{
  "n_layer": 8,
  "d_model": 224,
  "n_experts": 128,
  "experts_per_token": 6,
  "d_expert": 96,
  "d_shared_expert": 128,
  "activation": "tanh_gelu",
  "moe_layers": [0, 1, 2, 3, 4, 5, 6, 7],
  "router_score": "sigmoid",
  "normalize_top_k": true,
  "routed_scale": 1.0,
  "balance_loss": 0.00829,
  "balance_bias": false,
  "init_std_router": 0.0186,
  "lr_router": 0.000712,
  "n_head": 4,
  "n_kv_head": 4,
  "head_dim": 64,
  "vocab_size": 8192,
  "norm": "layernorm",
  "norm_place": "pre",
  "norm_eps": 1e-05,
  "positions": "rope",
  "rope_base": 10000.0,
  "rope_fraction": 0.5,
  "qk_norm": false,
  "attn_scale": 0.125,
  "tie_embeddings": true,
  "parallel_block": true,
  "extras": ["capped logits"],
  "init": "uniform",
  "init_std_qkv": 0.0376,
  "init_std_o": 0.0376,
  "init_std_up": 0.0376,
  "init_std_down": 0.0376,
  "init_mimetic": 0.7,
  "optimizer": "cautious_adamw",
  "lr": 0.0015,
  "beta1": 0.9,
  "beta2": 0.95,
  "weight_decay": 0.094,
  "lr_head": 0.019,
  "warmup_steps": 467,
  "schedule": "wsd",
  "decay_fraction": 0.597,
  "decay_shape": "linear",
  "final_lr_fraction": 0.05,
  "batch_tokens": 65536,
  "seq_len": 512,
  "doc_mask": true,
  "train_tokens": 360300000,
  "steps": 5498,
  "dataset": "wikipedia_en"
}
Below are experts of layer 3 (counted from 0) of a mixture-of-experts language model. Rows are named router (the router's row for the expert), up (a neuron's input weights, with its number) and show model dimensions 112-223. Each number is 128 + 24 x the weight over its row's rms, rounded and kept within 0 to 255. Numbers have three digits each.
Before each expert's rows: a language model's description of what the expert responds to. This comes from a sample of Wikipedia text that the model never trained on.

# expert 63
Counting words. Small number words two, three, several, other after his, her or the, plus family terms like son, father, e.g. her six children.
router:175119131119148104116160137128164132126132068123114100141136120095153159130109115118110123144127168064134116162148132135132095122136113079099126167090132135159144119098169152111143148148110104137115110154093135124094147127173136102117094106119153133096154127130154122094095176112129107097123135180114147140078149126156137163123109128131
up0:129078150156157135135148149114113083134119143134144151097148135134140108121105108144133156150119130145144127120180123118120138155114141142122145158135109106117171100151161065158098137103135142106119109142156132098137155126168121148135116120127121137079129120142078096076147154151140121095109125144113142175101134108159145100149126135117
up1:097169111075143152144117143051134139131120137113109134153092106139148169138135154128160072121141121186149116087181115124120169150117104145122093085132132150147166109130146146146114089092112128132124099143098143142145122107181146146143089103152156118144096047188118125130134161136139113153147121134097170128132111137148104154122138111077
up2:171110138110132136106163114123151105094120091137152106095143129163147183134135080131094168126147134121120107140155138096105095137136159119116122112148138120118174127094127164138138135092135092106069157111081126112129162143143135111165126139110074139116151137144157125107122129089128114139165090092120131145148109162137097078122144144140
up3:080150130129138153147135146176123148112152123154101127133104117097121087129119130145116168076121118145061125157084159105119135085150170112133127091138158098115142128154095154084143121161124087167146153105141135142099143141150132119143123133100106124140130117171118148134093136139118129163147144145110133139136115155157112066116112107133
up4:150112091143110124122136073142119139120141089091115105128155148122148120134153171071179103161125103145116128097114135135163112094102139131119138154131114094112145138134104132118104154127141108124118124107084145144130121140125160142105140087132117130159157138150187122112137122095105127152119159164091098136105174098107153148160090122107
up5:096125122163131127111130120101086124167142136112118116116129148115116119140194160104105104109124120129135115145117109115136135137120145125157088166127154161162132133104140155098155124131103094168113127124126137150114131134159101108118104154133126107173126081161121136181156135096164115048133087112106126148137167156142127110141094084117

# expert 42
LaTeX math and "in" pieces. Braces, backslashes and dollar signs in math formulas, and "in" inside foreign words like mein, Heinrich, Shaadi mein.
router:187158130096170107107146128124190132114161134139140110145128102110146143147115110108137118152145137094152139118134109139145108095130100151118115180120088115159106158103156127138172166110128107152071137148122121147109133131156128133149129144108100140102137098137145139146127141100118128114152118127108178129083139151125152161120146127127
up0:136061154127156131143146150137132133134146141098141151095120148150117099130102153134120132165158112139159167110145100129142101168104158144134163153156095154105135089133136091107118112086153099098148163117167137111085132075172113148139133130132102111133087076097120128114121146119104189090138140141131117162084114143134107128136101098122
up1:117156129064145163145118096080119113112118162124109119133111124113132164137118165168115100123103102144139109113129137122157158124105072136146119133150123158139171099119148141165146089074133144118111110127130126147133095151144129168132128117126147103115078099137109134134121140145124091118156117147115169140151128178172168157129122093116
up2:146101115201117105153157111186151096121103115167148153121167155156162134124086083141117152150140135125116124125096110128143116112124155149115137130166170133148128152112145105123094096137147133142091144089114105081122150150118130099141135174122126143135139152128095111095084098115130134120161103098152136097133133142113166153130147109094
up3:140193135122137102171151126137124158104149130169096133102076145089120114144116142167104142098143113153105119119134082110099134116113176122132161147155145107094147084097099131128133129150148131158115126167138103125119128107168135106116161119064124151137148108131114142111126141132110180132117102123103152133148136156135068130118109100124
up4:129110131119139131098131139120117157131136143106136113081106098144160147137153122115186128100127116156138089121128168122123111083095132131145135149130131125147109155178144172151117091127157139114138109076122136157125135116167112142093173093130096118149123179123132138137118124131120111138107131157108154143151169175115106122137083071156
up5:100104102158132190165138128103120149184137148113130127116113169111136139138127192078131126137132112164105108131130155125148136139108141116176110143123103127123125132107129133110151108116136094146097108113109146151121105161155135093092111118126141099160143097112121141113117152102120140132158116142130146137161139169168130142164117103106

# expert 17
Quantifiers and table dashes. Quantifiers like all, some, several, both, many, plus the dashes and line breaks of Markdown tables such as election results.
router:148122148150186093134162152110154120109150099133125099174158118136172154132108095103099090158142159077130163134190146139138107042139110131117113129124153122150112156079159105090127145118090113112098124134073130119099143156130146116134114094131136146095122081139132123119111153113136104060139145141108141118111144144165140146128147120135
up0:128115131144154142172139129086161111147132113142174117134172140139135116128091130121126150135108109124123152124183123126161098126082138136138118142170072130130192104136165081129094115117125140085131131161142131117128128096143145124121114111118116158091128081115120145077112152133127149105143137150125080156075113124164110093131135131123
up1:127145146096153169123125098063116139117140080175116117174116134126135187122148142147156113143121149172129116095137120117106170115090087115098137158116148147140127128116136165133149122106118150113156117173104163108135114137133156174115107106155177094133071114122110116098134163118136090122160144114133158135112138192180135122129155126098
up2:146098134149136115125154102196123106089160152153169153080169128178136143131101101131095145147147126118133108158134114108110102109122092137071119104161117137147121120130114159121143120086127146122094124135116142101128120146113089126149141115138106171126118129125130098111077094130118110102178102086104114118121142145138112125120134147143
up3:118157145135127115164118111168125134122119144160095132128096130144113098132117154139125114102123114160090125110102132126074130115162147094147113109110127117118119121145080158102135152149154086166157129143152138139145099115143155127151145099076115109126137120149094175152130098158128201140093115121100161153138161138133136107128089103138
up4:131085095131141110125130125118087144104139181095147129109124123128165152124152161076180093111144116097135125123157161132128115089100148115098164182152117104152112138134154127112096096120146134093115125119084145163165124126152119109133158088138093105166098125141107110133122108119115111073172151130092134089148149118116127147139133109113
up5:110111118142140139107142085080094131170169116119156104088135154126116128144163157106139064115171148182137135128145097129170111129098157154140128127106111098149150112104146111111123131111077134131110118158134113119093102122139153104120082113113109097155133087146116107127110143124153151077139085119097103111151165157196143121119146147125